Experts of a small language model.
Size: 16 layers, width 320, vocabulary 2379.
Experts: 24 experts in each of 14 layers, 144 SwiGLU neurons an expert, 2 picks a token, a softmax router.
Training: a variant of Muon for the experts, 245M tokens.
Below are experts of layer 13 (counted from 0) of a mixture-of-experts language model. Rows are named router (the router's row for the expert), gate (a neuron's input weights, with its number), up (a neuron's input weights, with its number) and show model dimensions 0-63. Each number is 500 + 25 x the weight over its row's rms, rounded and kept within 0 to 999. Numbers have three digits each.
After each expert's rows: a language model's description of what the expert responds to. This comes from a sample of Wikipedia text that the model never trained on.

# expert 8
router:489514487497479548500508485526485543482476531484515447500508483550508507481466498525539513483508489491529502495513524508515483464454445497475520505536510495461498427509452490523488529514525485
gate0:476516503554497505496475461513453521477517512490464543535473514480513588560509496474481496478530509461511505521501442510467511479499511514489477503468478487494472537449487525467479503475502522
up0:486472469514512498467505527458544511540504499466524501500516506540512460481531461524483489489480513528490479444546524497485542539469493459512475490485468517503488495495511490467497546486501478
gate1:524494507482496501503522479478504501550476477498506524531488449541493501517498522506525443489535484496567504536485520530477478524542479460512520489490510539513471521470475487499455470544541509
up1:502478532512506515517562460465519541519490475472482517528470447500474501522545508521529469468487453454524484470505483525518502491566502513526505512542477523535522522486461501455482499506513497
gate2:487483523522468536480485533552494512449478476503467498481518498508526504519521525527483525492548471543524516529495506501492523469513502476461467479481538510498503441529507448474477539509518478
up2:491523525517498470499511512481517531529510477501517548519525513528483473542485524463497545507505492503465470492504509524551496528498505493484485542486490471485500481537489508493474457482444507
gate3:527502454451497533455496513520508492512530497506521515507470525490484511465449504520481519526486491447495489503514492499480458447497508556462521481537528527484478499504498553488475458522466526
up3:519476465510519496523500461498528503495477461504528427486482494472527479472511482541505497503503519500520538519466538543533493501517521496512551532499487516495525514478460479496536534469530517
gate4:473538505493486518508472504506486468489504486515468516536511517519480516548493496597507505507505492493514484463512499529500504448528500484488544522492527494494487481556506477457464514490479461
up4:499532472478499519489469534498513488516501463493464526491507520481477494509482544548488512482516493527503481490486553515524541490521500468445543525474482477488485456542508510446496507494487505
gate5:483484492500474510526528495541485500482492492521478530520505482504496484510485500534501477494490469512502466540477513534503468470473450522528524498519470466506495436479547459496487539493509473
up5:462478503509481496506522497509481486500477539508484537519507504505451515513471475510484455481500444480487466535476483552514503505496450495528543522534500488526515471483567487484491535493524464
gate6:522497492509493487478522482495510471475519508484487494521565475494477519479470514534495546527484450500518524505470550484510515572459505535495514436486485491528468489534513546464512537490482504
up6:492496482509490449476519503473522495500518494499473467534497464480453506502445511497477499529482462448519503498516539512502500547489479528495506463504474531512480454570516507489522540506491504
gate7:509514522488460468536476520493542430473510507500479496474491501532530486550512467545510487501526491473471546494504507476488499497515513498481485486504502505513541556538512467492536442522467481
up7:492489501484467509479458454536504494510511541512528494556474523475521509517521479517498519520538497520531504500490499522530499487508492472502506515484517482521502473498470472524500513499516533
gate8:498570517477525476524502460502486494500495460496513456488506464477500526510519528495507493494510491475512521468495511514544489521469547497499516486476502504476500489470504534545483536522470496
up8:517491502522466484491512515518514507505497492483496465518464525507539506495505492464502542434471494517439481496510481527511524518542547516519498484528513520493544493530524498527472536508503550
gate9:476504469459487480469502451483518486531537507496471516425544510485465489525485517514515488507527483471526514486464497477489485476506487550582530490477521465491482476516490501464484473525504494
up9:476533472527496508523524504501504475504476529459492497478522528486522500479495480499491516521523500576539509477515531525506505506534482499499514523558512552481510495511490465539532449547523499
gate10:493519507441504506497489470564494486505492472524467529448506468477496502490498501492512499482533529539500477499477545511517484513480522482492512471505482488488525581469505502535451502509481548
up10:551531487476476522502506515483512501492519438542500526504513482489489487502514438457485439493499489564491496525484542492513491487498474502491469501473477452484530489501530501534499472479492515
gate11:452485489525463492470513523523512480459488467492496498534514516522530494500510526515484523503532491479514532538495550454486490517484487512541556547462505491470511549514490501469443474478497538
up11:474509479531504466502490481525505469494500473510471477468503491500485517480540465494523438505464509459513460456486472485547541522503507497461465459545490528566525459513508453526537474489475499
It responds to: "The" and music charts

# expert 0
router:474504486496526460535511515470493492526488499516502469483491490519534527521482468548520514466504459489494504494498518508509446549477517497475482517522552487452465475509525491511552536529533485
gate0:497473456477475467544471473501526503454531547497537470501509495472516501491561498496496469516497503492493508516513485523504513528489515524483468516488498480469530508501538535539477517511510507
up0:485533506457521491487477472505477511528548481456475522518458517498512495520501475498525524485503491519490511519517469492472454498536496484484532452516465476522487518477505511496514502501562547
gate1:530492527515499521507508470496507536564534486496503547474456509476503509493515451529472518536461488508498507476559509513457478516567511493503491471505498540514488515484508523480523561522527527
up1:517490495518485514531491499512482530570496508495510462461519520470507473468557475509506512488482484466492528488509481523473510536507468468479519492474486524531489498532501533468510499529513483
gate2:546475500491495520541506472541480518489496481494479493468449515556474461546515498507486525498500482514527466502484537499507489475463527512531486524509508450470474487503458493524475507497488496
up2:510495498465458490526525504486481487481561460457543563490468471550499468504492546487513529524498495462535502528486556482515511500479556480503486481531527500521494498506485454532460479474558517
gate3:499509484512517534478503458506528478493517517472509476492508504545478520518460493439515500517514479483522531509526485492543554554488513509465499506498522486512507461477524507502448539502513482
up3:509507488514516519504540488539474489505488461457499462466477475536516514538482543466530519513497496494550533510488505530495509524490524526506514464501508514504483464470529519530463553508504489
gate4:538499501495530526481508481468516545473460477524514462471476475511515483539502501480508480484465496500483490539500500491529450512488537544484505472501489530483524480495542490498527498528492516
up4:467455538494463560513519465521513466524500505499497566524494490512477520475485501454477505492493526468506493504522451514493507515477467486494495502499521483508554541466508540534494535467490483
gate5:519532521544506542516474500538501491491474466488477543559519455446505489445521487556524467478500470455488503552514448534442500511534536507480502468468518504503544489480469515465553475482498483
up5:498514484463527491520493538485500465511461484501497503573511473491516480471490529516537488525488533481467522512541478508498476514474476493538495481427518516488495501497493478502521487505544517
gate6:439493498525509526471514558484531527493497501526505500548486519468514507514500527494511536504494510505487490512523529527487435504543497495518530520507535478479524485569566505574533548504518496
up6:507495539506492505487474450487505501483519505471502513511521551519466491498473459466477475569496484498488509510493516480491504489494535518484459501533522509518489515466497473463453461503514478
gate7:496510488471478487509481475520487505498575473450483503483500504496515531521503532565499506486527518484487494461462515509463480520541500512506476486486500490511526525482489478450498511482520467
up7:523503497473521479502457498511519540477502501471471529516462496494522463493512499502491504475478475491518456515489485491538485499520559523502508515524513484510511490498480476462451483524491482
gate8:473471487459516538514514536499509532484497460514474462493496483514473495502510466565489438513506451468474499499504540487513507477500484510472493532492513522515475463495506487523489492540525523
up8:528501520495507516504506479493526545493457461502461489511508473513462509533523547493464471503492496476444518479475488547519515462477493562456519519561540511517493499476468513510482464477509482
gate9:469543464521458449524497514510504472537506510515524567520554523523479491493533481492501535540510475489532446493545522522535473519482490513494457517493490480508512481480440493498491459497489465
up9:490512486493486511495513465522495473544514487482479420505501473464546491438506465503519466487506499488484472475483496538494533468554537507461502480520471506539517532524524504518531525481494527
gate10:461469519512493471514465465502555538474509496487496527548493531489493499523473494511546534518477497501508465486530526509501489551506523519464514489503484510497508518524489520473532514475515489
up10:458477519531540493513493486501489540466516502487485506479538522469462459514495506515475517503484493524539509508509524483505560509525511477481477507455476516532470521500472536486506448487463495
gate11:467510509501497524510528535483512469533457480530495528504540512521491501442479493560495488466458479471529431447508475544486516462521520519527493516528446485506507494485522506477500481497508455
up11:510499516516469520503485470511529501481470509441480484454457485473493505523511501504515499502521432535483491482478470487510499509469481460530515457501498507491446514526544491439551511513509502
It responds to: Mid-word vowel pieces

# expert 23
router:542557503505510506454475489449501486525504488488484484527514482464541506466517520455454551450518491451471535473477500488501521460517493506512471478503499484500489492498484484531498495511485497
gate0:491542476496478522525449506487489501524478542540480529495542480475464484512515527507525532505479510526496489501509503517463530480503502498484475537496495514476496467504517485466469484479531507
up0:475537524518466489491465512511472499540473482486529507507560508498481509530490499486515504516505478545502510494500474487495505481502486474497499524517457478522486481492474527453469534516522494
gate1:496488473521532503553536487502553484472445508502542515467473530498532515461463487495511472496507470558504488501519488475459503506483482553498483496450499502482512495516467490440486489488483516
up1:472504529461482502443492520515451460551529507450487488529555492541507498534496474512467502506467524468494543471503542529549475503521493501525494516537478507508516486509582539512548540520525485
gate2:511515494493492495483505492532516487473484494515491492521493482485538513493551493467454509517487492514521491489501476464478495500490519491472508475567539477521476487480483561452518516488538459
up2:519492490504514527450499486503501478468472514528486485486472508441521500498482508488516482517498496488462485539547497487448495539526488492485533462484500498529518500485444476510496504515529499
gate3:512483448501482501501542472490483554500532505504496471515474477487476532496542493504499534489483480502493507513493517492487489500504460500534493565479498461519510485496510472479519500499511508
up3:486497494502550470494468489518476491503480511491498484509533488554500518459537522508515461517521479466489499490529507452448484502523482502503540495498485508504479537504525512466536493522481525
gate4:500495526502504469534451450470496485482566496469515520492544515497501508466483510445489535524488491511496502500496531501493481462507502517476469545500460487534521519520499485513519467464464508
up4:520546499493524456510475467471484489478529468516505525512523506495506494474460496458486516501494485486489515489501528517502462453501479516495462526512463492532502550506469499498519461464483491
gate5:531495502509555541460462462498502447478532526504463534479538450494463524483515507534519511516522488504495503476456536463484527471493508487542485538445476496507518481502517468471497473523489519
up5:520481469513514517476503461462493481490512504442490476501539501476502484492509526522501506520547450489485507498506518508501493467506490488489468529481492516515494481470480446495463531511482517
gate6:504524497485461517436504499506498493463478494546495487525550526447513504478501509499475494513499486497513462491485474493504471534506524533506509489520472505509479465550490495461468504490500505
up6:516466520527579479522475461476493498479529506523497497506498485536472465496494508474493460490523488481477501480499466500501496447468481516495500460474462479480521481490508503500518531493519499
gate7:517456454487426528478491505505506458530481502497474529471502511487524495523510514522513479500480517500468488481451520524529519513517501552507531457468489472483453491486523477512484480513513489
up7:476481535513574496527510510461500478486547451499491510525500522469500492518458462491482522524490453482541528468526482467505543508490474492516511500508499508496478502514505500482542468518534481
gate8:465503476512464452495531477534493503470552529467454502546502541492496521552497482531516511505484495507476525523505511474531450500496482514484520477516493483507515545520514484567511534443488490
up8:559484528506513514472481524474510519522509478555505518483482511546524541555505530540477509531475497483497494466481492524486506551462483506505507528513514490486477517535478486454492477536553501
gate9:519509540543481518559484512523520544523515496506539463514508429521498476512499501504544495470472471467490523489482480512511491471489502483493499548506502468477492479482503501487495498501489512
up9:496523510476483500466477462514516460493486533499490480504490485480473468503470505479471470521490474478471495485479508555496439540475478527481479499511522500500516474467516467485529480512513497
gate10:481488534518482436497481483474515519508520474494536452500487457475507499526525543488497535472527502473455515528517480526472491505521470495488522459510516526478533511482483487522523493499432517
up10:541519529523454502503494501459517552494524472501541449512489499462484500541536522521530530493517519531527484523544466505464517447482518528463481493498495482488517502516464468552529507515472535
gate11:480473490482495499472485476544482518508486498506542520544518546556516495518500493509553535453522525516560499484528463518482515483465493503538481506513492526530525500520467494496478478514458499
up11:461491501464498509493476487509472480519515449516511517536499498537475493477463551483528525487495525513507496444485438521486544510500506536568481507554497518547510502525460486518473530486468517
It responds to: Table pipes and colons

# expert 16
router:470468455499485523490499493486514509474499517489503503480489515512507509510471472538523464436460539500486478524558510459516507497433500491497510484517509514474512493508504479475546506453465493
gate0:504503502482520500469468470548466520499481496505516494496487516495483546510527554524546530460476519505505519513515478476526496463530473486486484502475463530505528511526442481499490472528507450
up0:517512507480476528532509553434478510505512517510543512529508482515476495497507442494457482474496476521506471524478494564533457523485488496501502465525499526461492509505530531485467498497500493
gate1:522467490534527482486542495516494493531527461492509462481494545547474538519480537539473443480493498497537502518495498502499494466498480505495535530487519457523503482536463479451519518482527481
up1:520459538541502501487527465509521497535532498470529468482508531548515512535530509487484480478461535482546507488458493532501503489484515477507485509504531493502498492507469506461507523543479538
gate2:517505514486487553491497548505494501480530514450498529453462488492468504474511545473476523489494502502510495515528478493518457478501505513544531519498549454524484492521567456507493445536487517
up2:497500546452480512511479531519492478494543497469504468474476474533486496521539514479503506491473550502485501434539491476534517518502485554509567507474521481514492517520524481522469461515469523
gate3:447536504508499554494459523512477539490506481480487505463507487509516504516464494553497524493487480500520525496492458537524461477480489507497472518527520468492524484493474503482513476526525502
up3:518489459477466455503514452483506469518477491483516487527543523468533492494483500465498480487472536498470502475515522499508539494501487484498497516464500506470507500548500481495470519496456493
gate4:496465537553497507483473503524518543516493508461506508448533524498476501497497518487490509535465491496541449526480461496507496473453482527562545491502500494508512508476500464444504506481468496
up4:524480533561491504509522516523507541490535514486518503472544515496477513520514491510514523496496465506522501513492455501501473486484487459593550489494471514500502512510508485505494517525520513
gate5:466486479512474482494494525479535495532512504502524546479478511465468467505478525538507519495496492495505504530506457526534487531495490556505517470491515521489551518514523504477504451477441462
up5:468484463458451515472501535535530498483511467478491530543533532481550453440508520466538459530504500543462518498479523516518482530494452483497541498504536480481524465518491486516481485512493522
gate6:534477511505488475493534466524534500495493476471467493457528491519527490494518513474532467507532503491477508487511510504468499490479465497480493540545476505543513517495505502495486518481523453
up6:514484478515483493498541469537489476512497454521481526463548518528501499455503511482493480519508496498515515501511470499482474518491440534488516509503487522528502459482463542470504504482490510
gate7:534456497500478457518478476467496466495524496504533524468462475488471532478543457502471508458455485525476497500483495548447484518516468541524494508451480521475480503446540501502526485487522528
up7:499462506521525487502539502477514461497489482515491456512531492490511500547470468483537476485572498533529488469524483493517484499459550480522494494549519488503514547511483487505534522470496514
gate8:487544524535458493509507511527529506500473497517504504473539519537546546521495456522472532455489521509528526495494519504459528489499519493500534508479515544446499474512472523448496460489493490
up8:496443518498504477470477551534465491489504537460500511484490498511509499509475527489520490521478510494509520482511466484460487505520480500521468526506511475477500466505450506540544477529502502
gate9:474499497487493509444541537565479525461504500471518463499504465501487481499465500498504468503478495504482489508504453475493460487501492488486506469499490498547524491486471516507476496495480509
up9:435531506511516498464528498560486506482528524492487490508543467521488496519478543533510458507495504498529510494481492473475481453508510494552503492498510485494513539505488499486533540481534487
gate10:552523454509468512484510442500512508476520531507526554473523489538541520527505516489531477500514504524490537518481466496545502495497485465483473528522538531529496545522522533505530508533489503
up10:512486524535511512500491538495473501518476508500485483526513496478476511499491485529488534488494511485532445470503511532487491469492482512513497481465529503502527473457492468460462515477487508
gate11:489478522527499460532489526521573489463503528481483443475443505524492489499482486531506508520514500552527442474529490502466470480503465475525503482485495511472482472485490534504495523548476496
up11:526523505514497510462533540490505492476558510531509508537471506524486491512522457500482454483480502513497535488538452511530512477486468498547459485526470503481482482499507466500501471497489498
It responds to: Place-name endings

# expert 12
router:502516523483511481504511513538501518529481499468467465488536537467462501485488531458510440510513529473510498513517473487480537512499474527502487510511504530503536501480542461452449529522488545
gate0:476508538436489516498530517494514441504506491474488507467513465530511537517538501463520464515495477530483507515523497484462488505496547492488543476478506519526484520495501501524491527468493527
up0:468511529474486500499520496512508459493544499477532534511499517541520493498499530521519526503534524512493474508524464471533499542510557460494498497530542512515514506493540481502509474472486507
gate1:496504510496558473474469525518486540511485516474484492500542554496482487490483485504515499508529458509544488456509509466491508448530510517473472465471516472516506531521505505495511517480546454
up1:483509517520456549526503506560537532505518515497503477495535512472488502494467511537522492489481517469457524508471473555496516512503499515533510515458532507486520451507501497492510502521500502
gate2:507518478528532568525509514476529547525498472473495489507491526468463476507527526467480500496444543520471481479541530513523484566516502525472521456485504496514505494494484499467458524466497497
up2:531492531492492473490532516530501509499494530503514543484525486515515548496516487508468476496513513501535513529473455506491528469517501485563528489506495479489461490500490514500521513555487553
gate3:524469483529508542474514456508482549525516504496516489448521506470513508475534531491458485527480533497486516490504488487499521504572505505482490510505499487517489501497488549494499456486467494
up3:495533564450479478516492570541528464459488495503499527529480496517491520529468503506516556508498477485506474545495548498494483492453494508512498469500495493487475502506523500491493532519499520
gate4:522520509503535493513534532518508473549493498472486477505509492492481513503513533507492480539510518494539490533533497511506449490477474537498470474465520519491461459476572508530481525549548514
up4:511542527476523520480523534509504517535526490462539439514479538504517531484484526536475495499495518455528487521555492523456499488478463518507469514503488462490515431487522467506495522518501548
gate5:527519493490511469514507524490475464505536514480552547513527511495510526524482440538505495512517443512556514510502488478489486474477540509467495506501524476518508473497523564514463487489501490
up5:531523515464489512511522532466505459472485505570519535547480506479496475501521541476544517504474501438466470468502509526482466476466486506485513500522516505496530484463445461476479562536507513
gate6:499492489469504558477517513482496489475493471516477552531510508467470474462484481510520534483513475526519476494525514495524530480524483493518516481511471482463480448529468487502548524453504519
up6:466464531477524544478527467505490493479499513463492482479474477568555494510478487517467573475496530539504478468524538509470490510518513487480529494462522495499502494494487491513539523470494507
gate7:498478474485508498517488503499508455463460513513518544534480518471494474503488492516481508482519506525496471512462469507500516528532526532461488465508500491492464532512535475505510522508493523
up7:471539473510498505478523491530517486489510472490515487513484453520509500500541514480507513491561498470523521521515532503487488514463463464483490488511527489509519458495493477489544534551494453
gate8:550465529451496470473520468545477467546529473511492501516512494512484525479468459506489504517489492460476500448498487474534496517523554507459509497462470535504525481499484515514493516494518524
up8:501428509520522487507500438492491421513510513546503506489491505518476543526543442510499475473527476487476500468530493480512514496496533533511526499467517525553488483502467498546492522495503531
gate9:508494499489507484467545483538450514511478445515501490486532485511528504508473525510512519484521484485555513499495519507528483463537500510521516513455496542535509525469511516515507507545493470
up9:528486539467513487477547453513484447512489479542502491462499506509496507508514516526466521458554516488492518493505485457490480534516515493555514541433466575504492477456536478477502471542484500
gate10:506448482522472520542487487531543529496496508459498501490529518506507531514512518476475505485505509529540533480463531505507472524517491473436491463509490478508547507533554498514473523461506522
up10:508526480500498476472520524524492514504496457504481470508500467495489468499490514507511490512508511538441477531508478486491495477478498509546530494525514480456488454481486511507491482528510443
gate11:485537512473518470538510522503453480514511484476510511504539502492470554496511552515531494535488460472503464538476485533468487538513495498479490534526537537493435445463497483491502477497494515
up11:492442467493462523520486483493543524520481529495483481505512487494503476529507495488453506509502550501513496482520512491523507498486547543500464492474462485486554518567504512486487541479483498
It responds to: Auxiliary verbs in biographies

# expert 15
router:476527447460498510481471530479543528501514509498475535504519515500545459480550557469510469481510497472476531509531510484506505537486488448526494510501514493499485486477494480487501512516488545
gate0:526473510521486509461503493494510523518545534501485520541472492532489510513497518498546482535469501505481538533484491443512518501540469529474478527549491483512506538521472478526492504477462518
up0:502459443485485507451505464496466516502499522496508509522511471548484486498529530514510530533510508512507489489501501485530509451511516483457443523550499464517577515514469509459463500487506479
gate1:515522478526509508537488515469512511515482490482504453486527491501482510503527543484490499493513504490492474490464484530514507440472471567466471520528528516474506510460486477552501460524500457
up1:512497494544503515515516477517475471503488502470464472475518483526446510513543503462494513519542544509521467491453487543501463464505499529483488503478502513508505516492469478520482514527519476
gate2:488478554552491517498521481520457477532493486475532547511494535527513496521502462484540510445455529465516536488503520485475523506484484514467466520491525482503529494511549501476523524498508470
up2:477459512538500521532511473485472490522469501498519510516539536510495552506492445466519517482488508454485534475494531481546491508483545505499485512481491463473543474550481501505500505496522458
gate3:481520530497521544499516494506483545492514511462510544497457466529525494503479580479502514503505509501511433513514527499532524508483548520499511486497531476509562462484535526454454464489504510
up3:536489502491480472484465554500493517513491512515451505499474540519482490456498449522477484480516472544508532496455498487489478494513457487510502449531474487510478536523514479527505530518475481
gate4:483516558499476513476463465511489504483496493492496503534476461501523485481475467490487489552481517522507460510538490476570536519474484483547490483491504524532515513533498548527505494493529469
up4:513457555515527526493516522509496513544480487464458501491464485482457488454536511501501457485473455521460515496479492492496475508437489461483512547535528520500521511506516507453490482551487510
gate5:503524498503523482467536511514459502507498462532508477538476472505525486522507510529504527473472522531528548458486490516459465507503488550544515488529483490495523519501485447525507500529469492
up5:518528503485505474476506516498481515462511435552507526512473454516510509496520518516511468483468497502502559457443510498434475520487522552550526473538472504526486526495482471520481532508468488
gate6:482521475479502497518529535512485530492505537486459515499543483524443497503475513475525519463491498491526512526502488516471470540537531497483529512471527539525476548546497511502525468541511444
up6:486505489502501490462492497485500490479492453476501505540454510470508479529491461521516487509496523516501536510507448500500501561518497475467503506479456536563521483488505514513524504479526558
gate7:508541489527576526492505477491459507477475506480495467477478519446495531546522492493501462506515520505494495498462504492462499486491473504516485462463546479484502545517474488521516514573480535
up7:459431526485455480532482499519534452535511476480497516511497485540496513468526474489492539495466467510498510465495489489531464535525537475516536523485485475496458454459511511510476464457533498
gate8:502457528487483510502535452505527506523455470533506480503476494532504510468479524526513513506484502515497522475507488491493487539506542461524511543485522461472477500462499481520510492497504498
up8:493544491552517492479464519500485488487515522463506520497522517509518490548527521498490470512537500439487526495505497515498487501491480551496526472532485524499504471544515526510507494472490481
gate9:497456465492485493539514503504465546498521474459509498461530479558489486505470521515515501500483515498506487542481504474502478477499502512463507489490523517531542497540487498504437481465524546
up9:456452523498499501527518483479464505493509530484507496534533452511490499530470504521487517493528484524520518524487493506533464506460459494475473489477476465549514452545472508487484480471519488
gate10:518481471496522531509467532477494509554495514477490539519497501498460503517535548506499562496497501491527521466487483496507515491470536532509503557565509464511488505558471546513498480500447522
up10:481490490477484483487478528511504490528512504469492456486485511513493525505540523453478537498494526527512513488477522483471498462460516527455501504536481474484519478542464518526521531489485514
gate11:495484505469481483546528543475457511547505524518506480482510491477502500497531463533457522490490502518461498498455471461527483454509546496522486493518519523513480467512510571509492494465483501
up11:469525486495545531451493469552510525554464476498552498494492523531506489477460509459511476507527481504515476489474496531510489502505491515461501527541530501507550560482478453471498496490528512
It responds to: Commas and conjunctions

# expert 13
router:516438499529502507505484485473469488475509445465509543508463502499506517510484483556464476501468518552516501491513505490493497546528515505487493514529517489481524481531488504530503465511476480
gate0:507509525509523507482482524471484480499510488492497492524522526552562541522506480481499513520514543496513468501446496485480571510493471526482482555496427496490483532440499521497510538484493530
up0:473486505498486449525498481499476496486453446482493496532485471466539460486504535497481505513496512498473522477517520502469504440494485519478483503487537499483513538484460464519490516494471465
gate1:498484473471524512467540511467464481478428521515518504521514547479512541508436534501478505495450486501490493497486509533481518498483537508485521496545463477471513525502469464448521477510520499
up1:522518483496497522559522497452513481485485463479536502532522472478484511465509500524471515476524502483473486496482490511488522471512521491518496472566509509469496483495563469500534475525515518
gate2:476522517527521482453490484535531506536493475508457516468479527537462521477492496508452495467490450457496493527524468483509501507514529484521546487462519513534550528501483495506535489494500486
up2:491475530467495527509496500488481462505550522521538523456518543503479458496474526554520500534503508534552569508487515469508501504528505517479474497538484512473496499503493523553492460499500466
gate3:509495480539464479475505479523465467483519541481488482483503452478499544522455520504500535542500484508516483528510478493515506498450483513524483542479483489528537520529456525471501485575483522
up3:536516518507573537533485499471526485494490550524550495470514528505540504498515500481561510528440478476529467458523478491541498531512519456525482501537515543452505500522520480483478528497507518
gate4:481505537497512482523490491502518527503491501560488489496492549465501470486450538514460503516527488527521522507508534478512496460513447516472460510484547512535499543480519469505515512550460489
up4:495487481547488499467501521516497522513474543502468522495445511494520499524505521492506515465473511511484492490482469495488461516473488461475480468539520501520508515545501498543490567456503472
gate5:497489517512472452529504538525481491498505548506509535488491543472474534468477515471514440493507516503453525506528532499476499527477476429507491507509542533513502503514519489499518498519484497
up5:503462457480556540482515486466513487527509478501488490517503452495497481502515487537515563499495528472534495493466474508537515468510548514458492491505509478501505505474477523501487480496498516
gate6:515462492514521483504494513469525515537502542493466505465501494507510480452542491542495531532540476510488502513517489523524485469497510508505488458511554461523504489492507531537484489453486473
up6:463483542542480497501497496493478487502508502511523550484504491519517506507527441496501490508520519495471497462505522505532491513533503517474525483526495486569488471511474547496517481518462488
gate7:468451500520491494507498503489528461519492486538500548493477487497513535513478546546484530498486453518489490526530526492507482474470491495536504480540473520455454508471515513529522463499495495
up7:477511499522534540479509482471567462463524526489492487488511494485499487503501462477474491538521522471512509476488534499525531503493491531468511482498506539499472525527531507516506496498483498
gate8:452418516501477517514505482535531520539532510517489496492483499519463534492475462505486521501459439487540514511507498507467489476474481526479473493505479522509506475505515490476547521498523499
up8:507526496478536517511504499491530473472517478491488457527458487501528508529492540503554483519531519513510464463505477528478524555464477514511533501491513482511464543506486553535490501433476548
gate9:483495550459490491502508489504488497481499464517510517528527480468478469510475497472498489489521488473512526521506526499530541499514501485516444458530499503528475504515532540539476483478490520
up9:494471482511495505454521478539506507482508537467477516527487468488509553512492550517505469488475507495481533503500497508483488534511482524519547508486471545485517516522507496500460440500499519
gate10:554455491499542492527498518495510465523498498540481502481505503497510508517454521470505492511499544502523477469508458483514486540488491540489516491522509521488462492493563468506520502508518514
up10:471514490516502512502522501497497525503500525480516503481495520494498509523476549547496490484438498500495504507514466517473492513503520496485535516524504476466529558527501506506514507479506470
gate11:488503511499507547526464493522502530505502514526481518494496498511499509508484509524521532470493507515451473468537496492477497502475494527505527475488541510487539522474487502527520500535539492
up11:474503507508538429509516508481508490494494537468510501469495494503464510514485492463528510495541525526541523543466486532514501457480520554531495504478479493483473446534456516484482446520493469
It responds to: Noun endings, units

# expert 7
router:488515505498478513518521474509498514505516510526466492444516504493469517504465447495462499463537503487495507536525461470561474546449506506502526449493509529445495482476527514487496515513481509
gate0:506480511541519500509478483515536492480506493476468470540522490481471517508497470512455495525514507454512489506465486544497502467483511503494528443493510471447524521480500546483549543512463496
up0:504508506498517512429498524548511548509510526509491493471486474510521469471519463512565461496500463500468501479536466453482502531482482463484507510492488514535489505520474504508441508486537483
gate1:515498475529497535440498500460502509531522479471537524484515465471530480518488552508494538525474497512490502478485458510511508546489493509497512520487479480467478483493519515487439499458509529
up1:519519481471497504514494532486492480504527488488483523500500499506504542482525527476479517511525482501472514482515501473495495443517542486492480524478521512472481530482493520506512490529508510
gate2:483487519498537524497542479534498486527537532502473494489476542496507504512501493491496491517450512508533473480505536524525511516457515524489494541515498508482494471504520444485490498544486486
up2:485505466508507508507464499495496540512525508496495446511466514472471494468474545508509540476474477506475526537505483481491469482521499452496537518475499470469514510513463543475475529457493498
gate3:514491525464507490564499479526502492507455503519488491495481493510536464505510450502494477504488510520512493498466507498497511501480480493432496491467520489520515477502490534453481521499548468
up3:509519512518494511478483499492494473493490498547517504509484502505496509505531476523462479487479482513487483496478486511520480502520510498444494477485512465473568516478508503460469527524504483
gate4:499516547498538512497491515530495479559467493473510469481513484531502476500481522533486499499508468554488540507487505479483530529482482483504525477531524501539532535485498525459504484479503517
up4:526490502519465520492507546476485481487475503520474491498543485465490495522494512491485465519511502534540505517469491513460485526474488509491528454515507457533485508490499494513513497501507512
gate5:489499511479489527470478509534497531469468501512523494514538503532498483552488494521526468499493505494505458478544477516457509516544491501520517482529507530537467546459506517498517532432500492
up5:518480494515498452520545529476496463496518496470457497513457485498546505530536503485527481507514499517491528501442499514499493483489504482490499501497494488453499486540509501512490453578529516
gate6:507483430517495512505497481515527535543489503467496488534471503458467499561525513545521492490485464498489520508499491468490507489444482439532499530457496510499508494505467498447484457459468501
up6:492488568497486550496504535469471500524516482513514510487504438458471483443490522490498498523513494486506473487504492562515513495505523507524516493540507471485499544524508523515492468510500463
gate7:530506533461518486512507495491467477503491493509522499500490537475497502504517496520527506466503468466503473489506476527528479511517523483522523504487494512520535492496492522500483549492523498
up7:523494495506491495524494516479488486511507521505475468495453511520552548484510522489496513475481486506517517507498497454452538506454478529466480500499502482472464515512518503467517502554503502
gate8:476510481512482483506486524450490504526484490524526535451464522531507501527520517477527519505489517494567530503437454520488510511467547556504527503522528493507527471489511425491521511493505487
up8:529489472495447476487503514483523521472486484540498535501466510513499500467473542544456472537465480532477489471538534508505536495533533436473488475522516503501492515504495490524485503495502498
gate9:543537531523527527454447500510519520501507536548530507517572506491458479517463468531531498534484496535519527478471539516555462500514492501520473486440519487473489505504543523540482475509491499
up9:486536488481472538487481499515520522502495477494453513495488501473519532502533476496489489529548488539511490532509473473487523520505513450493536496462505525469481480489479478470494559472516517
gate10:470509538482543528515458505519488467529500502535532513478463548532524515504506529471490501507464500489506517505528506465441466460495427513492509549513515480455485518514513481498480529521515523
up10:515511475532497478506532525487495518505499517488445527516481493477502458458500531500558456496463460508510520486492512481525503563473441508481553514483482501526512449511476515492459478536539512
gate11:462447542491534502483506479494491504536508514498537524471535512480456486505523532500497544501502442503501509527496522479517478518499476524528494523535493456488472553518493465493539495474504467
up11:505482523443518505543508549511491472534483507442533482465487484477493512491490532502523507531475484508510488493499547499521481518493491488526516477462497483529517498491513518550483546496565476
It responds to: Personal name pieces